Below are experts of layer 8 (counted from 0) of a mixture-of-experts language model. Rows are named router (the router's row for the expert), down (a neuron's output weights, with its number) and show model dimensions 0-63. Each number is 128 + 32 x the weight over its row's rms, rounded and kept within 0 to 255. Numbers have three digits each.
After each expert's rows: a language model's description of what the expert responds to. This comes from a sample of Wikipedia text that the model never trained on.

# expert 10
router:093176089119155143211152070091170111096154159135157176075122164146105162111081064121166153107164120095112118097167139080090101139181164101180133158120145113151100121114121117084101123135153149
down10:215123143160148154134143171117153102128101136112187146106074103129142131129078103173172162107179102131192157139139090119101203088143164114105140137134152097161120134147116131117143153129100165
down11:149074073122098126198109068132157117132143124125175149149156180079111146137118118094116108120075128153131158121132159084137140160119198136172139093138170075130142120019100108153144076154140110
down12:112140160154115112096112110123191073177118175118135088081106133103136145112122152121105146126062085160084139174142131119169081129106107098137138155143138147123153100093054139103162172049145150
down13:107169154143135078128081118133189111101143096117078132050109140136075182089100221120106093135145130144167143116156137043085154177143152191178119171101160155141138181071141098145095190129126082
down14:106099151176139099125140110172111125072095113166152142129101028114157096136195135170153135141162084167135167165119114200138136141179105186089094121114122169108136112127169097113132114092122121
down15:176119134134134140077080150170118165151101147107160124081079066098111097184130132116134132152076147104120147126175118104115102108140114141138162163173130104123186199109157113136177099153137152
down16:108127129146164143112160155116157147105152085135192140077082098116133152151089129170186110133197144136122105075154061098117145123137125139141175063054114115125121136176106108132114081115137129
down17:107129113095128077165119141116127147147065133139145153102089128088121127117141140119121134136129157121142067141123130197133136120168150107219104145157093139150117141083145124075171155170168139
down18:072163166037103188180166080076121113124095122153103130031096105177127171143070091164163097109156084134148122121107105165101162159120152110192129166024106072072103125110178123142173134137143126
down19:178139115136088126113129177088146162165109178148176165087148074122195110149116096109142091161086148138063128073084134073144123134101099100147130138091153089186085062091136174186129160105156110
down20:179153115191079124112075140082123145122116150171151082084120122092131176126135086123129173053137136152105105115121092086168136135119118133126143169119127118165155170053153093171130164153134148
down21:086125175167151138087138109092153148093155083107155091136110132188164066161145137097150127094177138140111120158147098124113130087129124169160108123146148135114168169141130123097205100093071105
What it handles: Line breaks and headings. Newlines, list dashes and == section headings after infobox fields, plus accented letters and Mc in names.

# expert 8
router:088198085116122123204174115006118052072118109101150162080145202123121115104076115149179128126170146105100148139154120099093129157169164104141134108164158139118144130104117151143104110160154102
down10:143107123173140108083152131183159124093111154117189140137220190098111158141091144111117094074119098148117109054090139144094112117077191082105133161098158089138119117172111067112138117115153140
down11:155106098109057152149173126144112112168174069114158184088127139103163172125114139123090109167130132107142086093130112096107166121170152107167144185062108214127124129107134074134147147174162137
down12:188104127141087104129160158170106132142113072177175146107150160098136133192109109077119162163170123154136121150126083119154136177108141120082109177206149136134113133172111095069093096172158140
down13:148104187088138131034178140171136175147152118150094132126155111104136105117145139156108116124156082115140114128115085146080140148095147119127067168109178156124085202114151060155102133139145134
down14:117128135116166126104101099139115194130192176179097106100110149094116157089073124142108113105108139219241083094150112110105149124121164070159144161133107187165174151142143085126149090114080115
down15:088074140067099152153202187145156137140161140125085118096099108176133144115108136161093154134113141124146147137152131161071109120131143111138162113137085140161111159118167089141132090078129154
down16:094143179191148132164135112141180089121105139109070078164136157114123125138119175174094099091079110124126142108102144065203132106118098180090043137157161071121110108128176148062176070095116142
down17:093170184100071122084104146118150121145136216128145074042127110115116151145166100168194145151145122128174153132131089114082125122123157112099135159148127178158133127128078108100139150037118137
down18:117119151162110078141123143064149161124154185103148088127183129140106092126152114115100137110090104117121166145156102119154065166103136115054123168174144132101142137128074172118062140137176174
down19:109193142086141135160181139116152155113150135149114139171117128093113140121184180176130099120209133157143150108116134131127105072126082130110100203135111125199113142078137102076149065128107128
down20:084146174085094101104151106155151172097147095191135112149105148127123148167128149105122121174068168090126189131141095142180157084179086166165069166147132145181080174088138138138131144107074143
down21:122084087156187103104149134133137055189119058113210141113131184068107140148133128212130117141168193170128179122110112144147077119047141091126173133183142194198069148135127152141139143144151112
What it handles: Suffixes and summary markers. Word-final suffixes like -ly, -ous, -ible, -ings, -ed, plus the Total, =, ·, • and | markers in tables.

# expert 0
router:116136157110130105119103120135137128153161198156144115157071116167099128157140135165125078144121106151110088141152145153166152112129122100131133090122168113195157123138130159161129214138104095
down10:122139145121130143124099108140155168129134071159145109105126141191121153112135117114124122133137097145140093110130140111068171066206123142148170147103160101155184149120165129065080161097122115
down11:125130117217174164098110140101120108175105079131123139123136144110116104144177178118175099070153167166141094120144170153137104131135105166074178145122125154180151125116130102122092103091162113
down12:152105131111131145119155135124141175110123168156109073095133050142138118147025138100122124148125113100201185119053110100180187134101142139133126113103102094122095133102161110142132133119100158
down13:188160170133155145139102119101075109158130107110135158151123150153081131140195107117143105137184156156122117128100127102170092161127196157132121192179145134103109157182091148178143127086137123
down14:132122104134192093120111153103141098107168125162141175145178103156177139138128159115144141131141112145133116171103128123150105102087122167130122156119146156100101123129150080149088136124183093
down15:131111135137130125139117156121137080137141100109072162145181083128180133022152111131148155115146092176157053169144098153113149093131130150187151118089110091107116134150126112060120164134104133
down16:157159145104109175119134071197164144129118139079108086095096140145128140159096122110165058134168176083107155145113143172115058131095098110126087147071075154175145114146093184101119163168079179
down17:063101155146105179096098151138136134134114166083092113140138138069134141144156118172118122143091131133148164194188115095138135132147113128198124103101096085122117107129098151134111107172087158
down18:135167112158162165114147123124149089135131116107126120104090125143170115114103144125182125133156147119079099148174166187164089073174108162095147166190165138129168223138109074110174082128178116
down19:122088125095163170103081129161190117146114125135112113153170152102154160099162168126111115137134139111169126153127078114119133092107138084184131071128101114137145181071136098082106140118136116
down20:155081094181113194146080098197140142171108128149111153139098111085101115152114104104135189009145153099109125164157154095104168171148184034145146151125120116135097116065115122130154140123099149
down21:181097111092151110131122090112065135124088168104106188139135156186170192139168145124129120133197177080129140203183144156069098122050166138119120178142099102168088046160143126148062126140108134
What it handles: Mid-word fragments, mixed. Word-internal pieces and single letters inside words across infobox and prose text, such as Co-ord-inates, downl-o-ad, c-oun-tered.

# expert 1
router:149086153152104162101088129150087150157135087137126104140205087123160108110138165143112073135083154158163117137104111145176087099113096143084169045110105118156135135184098057164160159113081095
down10:106146116171175142119100101166105148082161106106106117156147154139109137103123108143112114149150131143115129106144126187110170149188130136151144155125144111147149164087142170149152159160104126
down11:139129117127145135162119113148098112124139102081130120096127137110130089137131055157148110063137156123164126123177160156099154204145166066166110144105164145087107113048161148131165166121097131
down12:166076159107178074093142124130099125159153156140109105103141111114132072137080137178138151148137150148110124133183139107090152184118150156187122131133139180123161141124142101138084113149079169
down13:149110114094127122110125143099105145110118078106122064131158143167118161107099105107142099136135186113120141157130138093163109167177097137130132070061176120171104101190128127126129136124153110
down14:153124134139167158161177102117072137124148117129127143093125120109149139118141114128145115184120142139082106120134173125141134166105108138155170080119138088156139131108130132147138121168143129
down15:076173134112162037102075159131142100107175138119176147153142145189116134167099167126200135114096133132161154132149102088139094120142092173122079131114169148100107156092129170131155188098106158
down16:085130141088135128096084101159123154145095192141124102116119084140138151149145085145126069165080109106093105082150118125072148167136104103162161168106151129151091110131127131153103127091138133
down17:155098143128162109123130120135092131108164144072107195126119145122112138144114111168122119072146151168104169122107159103152124106166136119089099223113123120172099141064106135177114175194111137
down18:157131153096164189108123131157112109114074151080114028094114089141143144139119144078102081173106098134191143180171170162065138085153109102102111119107103134160151147124157135137123148113139130
down19:105141124158124131118138124109157184052143088077060148124179086131091133116140060126146105110210141074142125128163113122145104099107122150129131135120102129123165107100091128150155144114119093
down20:098100121114109080115124149142172068122114138139155135165124150136155133153099157092133104144168175160126178171141122118138112110128123161139089109172050169190092135121058109076131134169174139
down21:144132098126123180154119107124167075089118097164148077112080146107094116121115130148100115076069128129132145080155101150132181174157123137159103136130107112167109178118113104076070067073077074
What it handles: Articles and word pieces. Articles, prepositions and mid-word pieces in prose, tables and pronunciations, such as the, a, from, legislation, terminus, noradrenergic.

# expert 7
router:155106162113125149105130187154106149144152150148070115173106105095092120089137160095078168158130158147152108187101144171155114112114097126092153119094097131111142097145098120164162107096124099
down10:107161053098101100158136150101087136114094113119187146149114147132190119135131137139119152137165085148108119054148133049113118117165139138155158075164077134173095067122026120118122122116117149
down11:136101127112121095115135110115153193101191129167125122125111069135147116101129159103146089119065145154152096160133112124098139149092136137100144084151107088146121093147121111096075093109191098
down12:165093092140099124134107157117081143076130143168110128078065100121108113127130093131132138175150128202205154220148155111118161074089182117149163110091101091106093137157117170090107094064123157
down13:127163097176125157117099171077112149175042144157155143167170146104145142130143125150132106161102143147087163102147111139137070124078115135133161163148166088137110108165122122095123063127092112
down14:125142141113092162116186114145098113141135132103106105107184106117134096051161158156126111183160129178168113092136153124167098117116178119085168098144142163087111170135101147073084165133108088
down15:113107091163155130098141131136207146174122157143156127167125119147147124150104093130096076120129125125115167123148161139086100053108168096140105105148108120098055102129145165158109126176097181
down16:103087092092128144128105142135142159101182142109138111158159126118148190107085114172158148091140129103159130152129122144098130082103100091113137203141109156187141098147147150129111173166139141
down17:146105139114098125126212155165100119089138075120093148104065089142131149161154068107131117148115075099173138162137147133118134114135117067113108181087080156136156154163098165152166167160049139
down18:101122088112119124152107133083099156113108109115113143118182123173117115114147092132209148200138108185130168163139144141148115080080170087094148117110138133157102137147149174151090131133095101
down19:118146076155142128140118158101139144098089102094150123151148091188085072116091121140182099102129116178160135093158113123121134149131168125139077090154128069195097052087114139171169165124161135
down20:223125124130119105160182110122141149146156135091092116137146117145111175156144118127078113109135127079086129113112092069098056125177139061105164102056139130135092160100112110118153124097107138
down21:126080177180086142095138134170180119126121135100085141195101135087088098154131143134123114135150128159158130067087118134139079113118163160063118116080108142069139138148108130144124134169145110
What it handles: Word starts and digits. Digits in dates, times and tables, plus word-initial fragments like desc, mod, elect, Gast(rop)oda, p(m), petro(g)lyphs.

# expert 6
router:136126187164136130110126139146121167140150114149132101156139114151106156163148150151075132074166082154123147136095172147148147130123105124150117170099131168123159185168183103086130105095097179
down10:077119114143120145174122145138158134141121139144093120112119140077110181160109096179110147130147145161209147079131138119180115126181127072171167091067105121150124115080198060172108160097112095
down11:149120135141199122122052095159152080172136110073193061135156116102114145134159080128116168109106155142143152141117098161151162136096086144122125127149147132137082063097109179134086130186144108
down12:092059152138095147101085097206114182179149111162166100157115133143125029147135145117134132093131138120171120118132139126115130168125182107173121105115100127062108142146143122188141082138156120
down13:100136090165130130137086102143105105134149132133177156124165056125073157138090098155178155095122141170136099116133149127086173140121122175134149154105103152150103079166120130165153107069112104
down14:120115149139121159124121106090156092172189204130144134126140122165129094145140213168146121163091132099152174138164113137104064107104116081140137138113175149129108180070124183092134101158096107
down15:052172169070104100069052151120119093142150149105136134155117128174128147181136117158190179143143113159192112133099076159201125105093135215103168174087081136168126135146154123140105125200139152
down16:171087104143145141104144146099135161053110140157132116184101138061095071147111136162129158173150124134114176200172126139135165136121117114196105120111143043077117109076190131124154144116138142
down17:120079106136156122129143132090129096165097101160122133117101116066131129147136076121095120145146151129130119158151095143107082145104133078183160174150138134123190085137124154101129109132079107
down18:134087116137123145131126141135103112151193152185122159114069149173172080103148175143134141128156141117125095089108128164104040106139147081152133165113175167112110151130134166126135104156140157
down19:181170099182102104178129104104135126163110056116050101116114109089119102134091073127152110086110133116102124107134084107164229151146167192188137090154132145156119106103171130152134126128085127
down20:158138154159064110103118125182160097122175146121149116100093138120076144090131167143128118154147158155101153097162120177149157155148201100121121154149160107107177129190122054163142111122097132
down21:142142129115108150162179144160148191092122111083154131148122110108096138182110134069105104132190122129113170199151127135137160170194176171140095155125180130154111135082157138161065100103152078
What it handles: Prefixes and coordinates. Latin-style prefixes such as inter, sup, sub, the f in Infraorder, and the W closing map coordinates.

# expert 5
router:149098140100138074093096166154078168167117128070125110136105148110167100188159133092111084102093127147092114149106105166094148127087121169140119155157074075114142148180093221175166101098104193
down10:129112119167173093138070087141144130131140103148130144162073135084208100119131148133138152109102150160094101106130173167110127151110127153147131197153125137136120128117178065151131102122131103
down11:146100100226181112103166166160153118110144171131130158168048166142142103087086090122165130105144153165097110151027141130126116062129150100172115097139173071095165122143142120162172147143103162
down12:083130154196125138164110111104113084067114098119129101155076129126071088143097131104115084140154117157122186138105167111175139139131137147137120152146132103104187141201103127141139163117095073
down13:074162143100177140111165105115121118068101148119141061174158175111122148128110171169078128205152066194135135164113137111153114036119158114076112074084149080132130107136165086135046127099086045
down14:139166107156190103162127075064156107104083082143171109137161132189067101150093086153113165132143127173112160158111183152093124136153173155117135121144075107133096126085149115098150097149115096
down15:115173128079151158145111151127133103141075126048121095157108120154114135171173144074128113127065123130119118119070096160123160165101163119169139090152120179124098119070115155107162089137129086
down16:126133133097153108168129124115162131166103166191109131182135192133143105168168119072100104133089067150096086127141110126117151102134065177113120133134157083139134151172119160102111153105103170
down17:131148116103105129136150136058174113107141155129154132102199137170119070110192134154112163063134158124101143197080103159156132107078119115109182161145156149100099144134087139100097131094088075
down18:178082127175172121167135094136087160101135112152114130126116102132167097174130090105187107147162136110116134133108087136082183108217140108162122161130144109107120100061152095124109145053135125
down19:167100135135151146158152131165148128132134131088142088145121112139108157153095144171150183071141102099113157092174159102182146152101107171087117156107142147076141128114148105123112113083069071
down20:139103109154111120142113157142106108168085173115127135172072117180094120148151139096127194130074114061143143110083104121117056086132109104186188183134176183088149174139142087181094180110180125
down21:151134127119144082119157071117147090090165097157140151107094149162129150111114068168100132137141112081082138113137061166121126110106120129133133135174168155156104078164128087093103182121166122
What it handles: Name endings and copulas. Endings of place and team names in sports tables (Colorado, Oregon, Toronto), plus be, were, being, commas and table bars.

# expert 3
router:154113164135113154101103114162081153160143121165156090160163121097077100200129103093102135135090084165152105180111134140103135093123108180111152136096084186171109149120130141174135130080131113
down10:153163137084158093156149144110183063147140131064115143115178166098107154118142076127073133131133112107174146169122116168138132176133149106118111101118191138123125152190097186150091146080147091
down11:213092126189144089166116132154140084161144090170146150155077181116140155102149131091063159173114139152103113133097201062129130140112125096141109133110166139152136089163172080088143067060141148
down12:119148107148119126115131084124123134113140133103100180138165132043167173101124195114150166118151120106139140092148140133117147110089211142141111157130201127102126071098148114107140092123151151
down13:163092162154120150119154170176144126174102183118193164173089062125129138129090113122111157110113130116142085179123143100095112182139119090154158128139123173096171148135143095188103140121173063
down14:136123133138119141099136126129138106117112117168085129088124129081083111172173083180104115166166178087118096111086153097151118103153163168150095107116236135132150184157119104135120093137126134
down15:089081170120117153076179140170144135082115161133148114111099103075064112153110167135110107155070128130122145175128093130100081213126085095128174142122075078138153099098156091083114175093127155
down16:111165153071129062105107116135140099114171145089151136162085141150171098083159168111134116096116092173165128132088138126137127110148148113089097159127122170136131179171102121110181132139121136
down17:129099104149191200115120160151064061166192153149112181153102152136203136037095166119137109152147159091138187128138102178136116095120148127145133138170135113085095143152115138125169160116133160
down18:098118144149107118170125123123181143173129168078081085144125160216131131139106079149144152167051112133084155116143152133096123155108126152090131117082112115138094115111144142071082124192165144
down19:179148087103143149129178175101115136164144158144090045159132161055116138136138154156140135189114139098174119104083079149053166152095115093134179122148112115095131125146158115101082121151091111
down20:099081104125099121106133167112112107086169162119130133080113081186151099090075160213161140095161150137204147105093159129139143086114119093128161114180129110137123139155113177145122110159159141
down21:092089090073138171101161141087117161130097095074149134100090156053053121162118091084184108128147070091105094119142140099125136187130128063083137157112160131135114131143153108117100144106083138
What it handles: Digits and prepositions. Digits inside numbers in results tables and vote counts, plus prepositions such as on, for, of, over, and mid-word pieces.

# expert 15
router:150110153161067127096086145149065083195116104156093115143094100130145077179144166084101108124103179148147134146105115158183158091101119184071104133104088128186130092077123108153149168096129161
down10:125119147169133159157056155148159147109183125091106163131136167098084117134146153123111147117129139077159102138134093153125108072138107142087114135040192109166130113094155176124138186164117140
down11:114148119151131126113093125128105136123166144140062117145149108158106149125129190136112136140123131130115162127096113147149133104114143143159117096160141133083113103058119129123126115117118128
down12:104141124106125138118120093126108123153133141144107145077126130081124147128157104128145173147134113134085142167121138111164134155150132103151083108130133112103126105072173121131091130116159163
down13:150086115166110140114165144202154135109119116152203163090039161072163129153156149194086114130140131116111085112147144070083150148137131096105123162150102120105124158098127110118133067124084137
down14:117107115156162102141144154155155133151081129169114108148135160129156093110082117100213148158120092115155130112104095145132117120059063134111165118137083185122084118075151161136120134154120166
down15:134173150106137077137139107108091142142092137108129074147147085140069140132113103160086142144104131210161094119118092127105144112071147118115132140152141141107101091124104138137069132163140135
down16:071136123114101181120108140109136138133133111113153123126148100098111143150117100131146173132098187084125158153121118131112106109122108095135130072119100065097049126146154141108133097139129103
down17:130164141118129103119073132129098111120086083121144121116145121121121149075121099127169070125122094202163148143132136151126116035153133160107130113106158105107173164138071160137133168141177116
down18:142131140090119143109137071126152131113166162163123146088139111159087087148156140126076097182160116203110126127077140217125108138135062143150091124062147129145108112183129084109137085165122163
down19:142147118126129156105151111155099121142154126180137088120147094132048113095129091091128132108133161113088152133065119142119157090107142159114167109096170107117130074103100133116143112132099091
down20:145114138150127133126155145090126173094158157104116186109133178146118167148184181062143061115144100126157156128190114108128050204121098114119132156133161134119141122170117102202124099101175127
down21:102125119124160099146166097110150118125119112100146098117128091127136100152103123101138101143148169136096108181072168100138110151083128086122138113172083125105120145116092177185111163126131161
What it handles: Word onsets after pronouns. Word-initial fragments like st, wh, le, rece, exp, colons after Website, spaces before years, and digits in sports stat tables.

# expert 4
router:166099145152080110119117163132105143147112156088081117114092095109111095187171114104134148155118151147067158134112076099142099093102091156092143138127098043044106185164119117165136124126111115
down10:156181185125182126124115133098153106127195113097173151124111103156129105107129148101082129124118079158108119152138136134157124094107130112097107098105137127128136119127114111119089126110157103
down11:091113122158174154111109137116153178157081125117167111141136206166122127171088126132073130147127070154088131097205149142150145172104160103206112124173104126073104127145105144108106151116101109
down12:137116151131132125150149088113137149118198130081204152151136097089098118161095122166108136089145094081149162120087082137097099153097182097163134177095148152147100125107088130144177126132157143
down13:125161110130114187163160143170155132049151110169223166173155178095065112107131118110118117137124082129112222113128174128119118135135143138134170202167100119151092094139125127111163112157101158
down14:150104100124117140188125115108097100118154095077112069141171170076123151166099122102168062134151148192150102144120133164137129150099118063054120111131045096114102145128134158131135175064122136
down15:161175184142098110082075078164149123119096151121190094096123138170131138141155169103151136118149170172147149110080196128194158144063111138098124109145098125138120102169115077128109073095147092
down16:125155146124181126136153063103105115115105111113144138132140096129082099123155112116122116133088153144105138088158095129117107185125096128137101160119120102134120126083131094083134142096172107
down17:125084059127121134203098124096142162130114150122173165131178152115088164140109106088145160157131128207162142120150156163123088122077163103133152147134167123097133115130095112112092109098149059
down18:096111104101137116120121100146128128088138087100158163158124131127162100111129127106150096148120097138134068149100115216074148172170080125153124148113181114145138109100192086113111084122129120
down19:077138146122166128167085128040181163101119139095103125141154102137129098140166094122144121119089114105151144145123084140122157096070134158151108097092153119117128182075117155134103132144184163
down20:155095146113144121108137109166139199138178125163164104165097101086178195128161166130130085149133143030103078149135141123118119144163118146108176092079147125087128102124156073186187106143142150
down21:098116107152148144160085098130102106141118103153100142106080164127128134126154165137154127146166133150154118168127156167105091180173121145145130169115152185118098135125124183128164113131121198
What it handles: Math braces, clause openers. Closing braces and parentheses in LaTeX math and infoboxes, table pipes, and clause openers like After, However, when.

# expert 14
router:154109171163099133106081199153087144137121147171098122153087104118118117129164170162107084112098096163157114165093177160142118152125087185116134142108116156130113057133202072141127180125117135
down10:118135153168119173111117120098123083142081166116145214134147126120161118134157126116144102138121143144100141165129141110184121100067139174120165130105100104128174088099121169139130108160060092
down11:133105107200103110130154133139114150105139121101178136103160106093124082117074127134145114138159148156125182155166185081090131140145125096122186149167142129079122113138155104117137104179115114
down12:116133052129155150121041150146126124109160180115129129122115155128130148178106137116134167177118087060096125119071111164095148146111091110142133111093184159123174099063119138103140145159116166
down13:144118116186166132188089106144135097095097109132119180120127200143120157109155093135118088093129162115104123010099116147138099104112144118148110133137152103156175155106098085147148184163173136
down14:141134111134142119133116130103158146064165143155071111147052148138177109105106170148142102168120154133117148128102133146169187176083129112132134149161144145178162134075082091160107111100152147
down15:164136122118079158193132105117140087143109105178119103158139089128189123079086166126093120119129162139145085150118142125110088115157092156135165120107134158119146127105145129093106158106167143
down16:193114133079043122113150125147151132169109103136128095107091126185107107102142055119099152107134131118134146205090124120101123120146115106137145123108125123085159117141193121119196130111093137
down17:156139134143154128118115104157174103132232116118143104191072142134137088109123135147128118122140088113103091101130142199153162103093117108148180149121086120152150108096145094071098091109121050
down18:131099142147096096117160126195193146126103081070144087154120140161143165110138156140118177069120187136125119119132141129064116120095124141171107135144153140099178106124157060112147154180173118
down19:182076059124126126086146186150134162154121184127136202149082105099114093172069134085149100133141105101159100101134163167127105091116164114101158119099131121182191093171115159161077154115086133
down20:148125166150136117135118129125119136091096126111152131122134158116090126166116132111058110130125121147122124100140115098130128128142114118132098110125097101136135110105126127115109135140113132
down21:128082182109118133109145143086098150100183140129114128169064108052102120114099145061041181141144179047153195161126134081104200103096122133174153115079101094141125118113144159131163066149111106
What it handles: Digits, endings, taxonomy. Digits and newlines in tables, word endings like -ia, -ium, -ism, -ography, and words such as career, season, near.

# expert 13
router:122103179081124126103109145147162111139073151119092199130143119125163130128157181119131090178067129163158110164136193131142135115084109138076118133146096171111110119155104132156174162087102204
down10:112147138134165096140097095122122055095098142120144126159174157113149136139157159099146123172128170173120137129127122136169150170132141132139117146112157122127132123099098147098123115138145119
down11:101122144067126141117070121055119122126148116112125117134156120151081134156114136127118141136115116133148123143117125112115147134158129113087112145180088136108105104125107126111125155116139151
down12:108130130097108079128106134118122145124136155096135093164102084104056193036139122105128161161134158128129126142148110196179140098065129122125114073152122167202175137109134120140085179090153142
down13:118124083127181197096181185082106121172169159199215096115146169092172162115103094160138150133146134132114148156099151115166136120169136062144128126050099057142115045116109147116138136111134121
down14:117159103124067136146161173107095098146151034090181132127064122045145139080131102152131120171130160168172150103113114129181148111153095186070130133125181161136109078119138150110092148141056060
down15:126115074148059208190142165124168060148097081090154122150109126145107173113122061075115105146149132112162116094155151067106100131126141134109135118124134146177168086120132110131138113127137122
down16:155135149150147147129070105160109079119123161119071168060078136139121153123191130082138159123133159126112103139149075166117102144113182178160106175119155132123089110095150090157141126122077172
down17:110150128147154140169119158116087100097132105152087114154074137104137136096163117113079165198149113103102100097115132106130111132114115137152137079071114139173095131132121101114119112126081072
down18:102100080132129152131167144128139103129130132112157114080137124143164150132066196129162183143139060130131115179152163095131146079066164114142133115111068135144174095150162117154102084150155167
down19:134093164148082156103147135060129165093091154127093121055094078130145101158133077127163143116139188156122113145104116073140139103123137130124128039125127099153133114144134119135147164143106146
down20:154152148124173048149117127136104149146145104182143098128156153134126114190158102105162143063151214180136132122106094125101096136126081112148092127205150133143103152142075155116135091091128088
down21:137155121166130155132135153102118116097098093144136105128087120168060113054138105132095073123138124120092193190180159138147089117129098142156153123074141077145159128124122128079094138128156089
What it handles: Sentence ends and suffixes. Periods, line breaks and list dashes, plus word-final pieces of names and nouns like Jesu(its), Brew(ers), and the word to.

# expert 12
router:168102173151145127106097160174141164131124146178100098161132100153199096070151161169106153189123141138171108132133085178174163059096107116114138069138130132131156150144142113145157160141052100
down10:089148142132110133085148146124139087161094148039126118134084093114149068124132170134122056097077071132171151148058122127116135121083095139105156129122099065144122117077092144158129165177170143
down11:119193084122126162144180121116182138162188098069075131104157180188097149099130107160114164070093106166163124076173125211080124089129105149116127114161080139167109120118145151068099077140117136
down12:113154130109181120128085069107157159138152128182105101063118092130176105123149129100162147052139181134123117080090123115136107081130123163109083120164177057137129100195097110169191157149119154
down13:180135121091142115143064073182160161129146164120141090171129160099170132154112124128133161095070095129150121148124105145051094064122136156141131136127088101072113090115164056121172120105136162
down14:176082163151092088111115087169134134147080124187126095157129166118132087112169066114126191131165194111143116078134163157172107112119139114114143123156082159142157131107170092146206182167122099
down15:158131127144116164102095134164135164168113166157151152115112150127132165149125135119136115156102104097100138110148113120151116138114094129136182157125096169096140126183130114114138119118118143
down16:132152087095172101148101139103154110102145112114112178163128130149099085119126141133138120101136120141106137121166099082135124162127120126168098163133158147152168134094125110080155141126128162
down17:148051083143129108132149122111113164167158111077125107105144108138117165172149101065156090117152051145127101138172176142130151164130131077133071145177135107172133107130156124136157129057167163
down18:137189108124137142230158112072133089132127179111088209096115110160170145087142112106107142124163173094113164157186145099180126161147162123123138149171156145108146145110158103148130131139138132
down19:101130140162122126168137115119127141058147078191129146127101121175105163103078093129151117147119146143119106124167108119107151123143191126127131165161133107143164132109137113031132121142092168
down20:141118154098118129129083127170208137159125149126139129139132162182171095145160158190086189090146106118189175121097125144040106067110163150145132115182100121153062115148135133100181138114172184
down21:119135160094129127134102129146142145163178153124117056139179199129114207092210141103157127108120109127118115144074165117126093168081128140116085129141160160063106102124125077102098166143085197
What it handles: Digits and past participles. Digits in years and dates, and common verbs like born, known, used, released, held, plus colons after Genus.

# expert 11
router:146121121136118120097102152148107162100150149156081082171151092131187081089140175134141149184103089157140134143103141170166187091099116135094110112077152168081138088120153115195205082077080078
down10:160143146127115135116116102115127130119130134104070148109137152106135108175164142174126135069145128188120126189143129167154113097154144103114150129140130072109075093145126104156161142138146127
down11:163176087109042102192133157076059092122115088105106141084142160113137110082129124111124112149142115089099131120129177104134158074088090167139150143075135139110153156113111077060091119128121098
down12:136090082112126116131138101134143143120152096065118136094132122134133076139117117117139155155146173102137059215149134129099130159078136163105132084113175111123180142134100102127137181072140073
down13:119132102159198113098167100171221136114106141136107141119102168192135130099148155123152135172129123154146126150088145145130109091133046147102099105153104139174101064108083114121112148155170102
down14:157109134158127139124100088133186147117172181154103129134162102089121199140126129137173075116166112169095100143139106149096098107151128172143137187188117152175072105053084126092192131209126137
down15:169110103118108135113162150069096128091092091052118125124091092107077136095108134126140105119144118163163088096118150105165073148119169122050112134120168105155161096142140156087066158142079092
down16:138129075165056080164158127126151092085153120126132176112109119138150101133157126122091116163153094105166070141124147103118071155126122109103118087135146107141137099177145106174126151103105123
down17:115131094130101125140106128115119100144128151073167141126113107155131177163106128062107111157133063060105168118137188104112141095133148134079142125131088174066130107095115176200063058129115179
down18:114135090151144100157093158087076116164131150039165130133119153093129120142123089130119086105155142118120134142089100165231139120132145100094167141110072158158101105135130161154072115148136144
down19:145152143124132154141177173156141161163145123076158079149104090127127125086119115061145194133163147170132138120141185130100148133130059106121112123135131128102127096130125122152180172113157142
down20:105130154115136148085151127117194156123121165203138038128124158218088098128182181134136160136085132128197152100191118206175148083138173098116146158150166115112103148102177166077131117120171158
down21:142177119084150154125121097097138118067149119138129113070186180144093072125174190193133085133176134131167134109141128175130074188130128122111128123120110139152139085161082135166170116148150117
What it handles: Mixed common words. Common words and pieces like have, became, is, He, born, quotation marks, month abbreviations, and mid-word letters such as l(a)unch.

# expert 2
router:126103141192125104116109135150095139124109130089070071099182099136145154127173124157110093141139131179158121156126142166122119141097070074143147102218144150129127108175134096122127145128104131
down10:093120100141158104078129133154140192142115109155174071085150183132121145194102131153132200123177131112152115101114149109136137154143122114094102128146140175138133102134082127148079113036129126
down11:157110111079141119124189129161090104184122149177132134111137169087113142138140108135067099180080059106155080124169148104096141092133161145111126096091136167125125114118130104104126183119136161
down12:178171199138149113159110106128151100196152116100116079161128140142155137110160168181142104130102075201105192114146065093130055158102106127096145108112152135127098186092096126155140156188142087
down13:070115161191141155088141146089130102102125174136095177076105160126141100137048139104093140151137122120153154143094128142166156079075116133151080099154120142132078102064126123137106094122102156
down14:103141103104137151138188112103138094133129119157121108141106176116142126151114133113118149116115125079134124116130158124123117204143172105140130120142116141129129101111126123152132133112084140
down15:089169140142193050089102108095154106136154109171084090154089142141102137062108177127136139131103137147114105120121124184136154144190099125155092139128181162150178097117099144121132189112100125
down16:157073095147138157129106099157115164123126149159152099097088115102162144150109145102135226107092121133107096090060148142112133134141167169112153092124115163162134098127132109125170076095098152
down17:149151183128112109155139158099115145120188057084112152113117140071131110098108114208070126097130100087120129171126142099143152147115105108084128071162124140142181111137148144188108162127126076
down18:117125131129080146098093133112141128128148123116119135110123129121028123144195087114064151115158102117165158133115088121138153089103172119143162119133088107108179121139138153110112152123093105
down19:085139128133087106107090065149140108118145156144148152096120166136087108154108136196172177112179171105082142135124123216159115144162137164098104124155103109076096149088121110099128177094107143
down20:120072150153148161114151141166106115160111137104143145098153100119128149127114104062093124075121139090094140159116137134117147187207145097170153155141092147120111093142128099192119038145101167
down21:118084159167150093171101174105122173129164117153142131192155090107091129111143119056129100116112132101079150130165153156040080090138083107132150096156130110099141180129092118120061137062116118
What it handles: Word starts, name pieces. Word-initial stems and inner pieces of words and names, such as publ, design, sign, William, Mich, work, and Sp-ec-ies.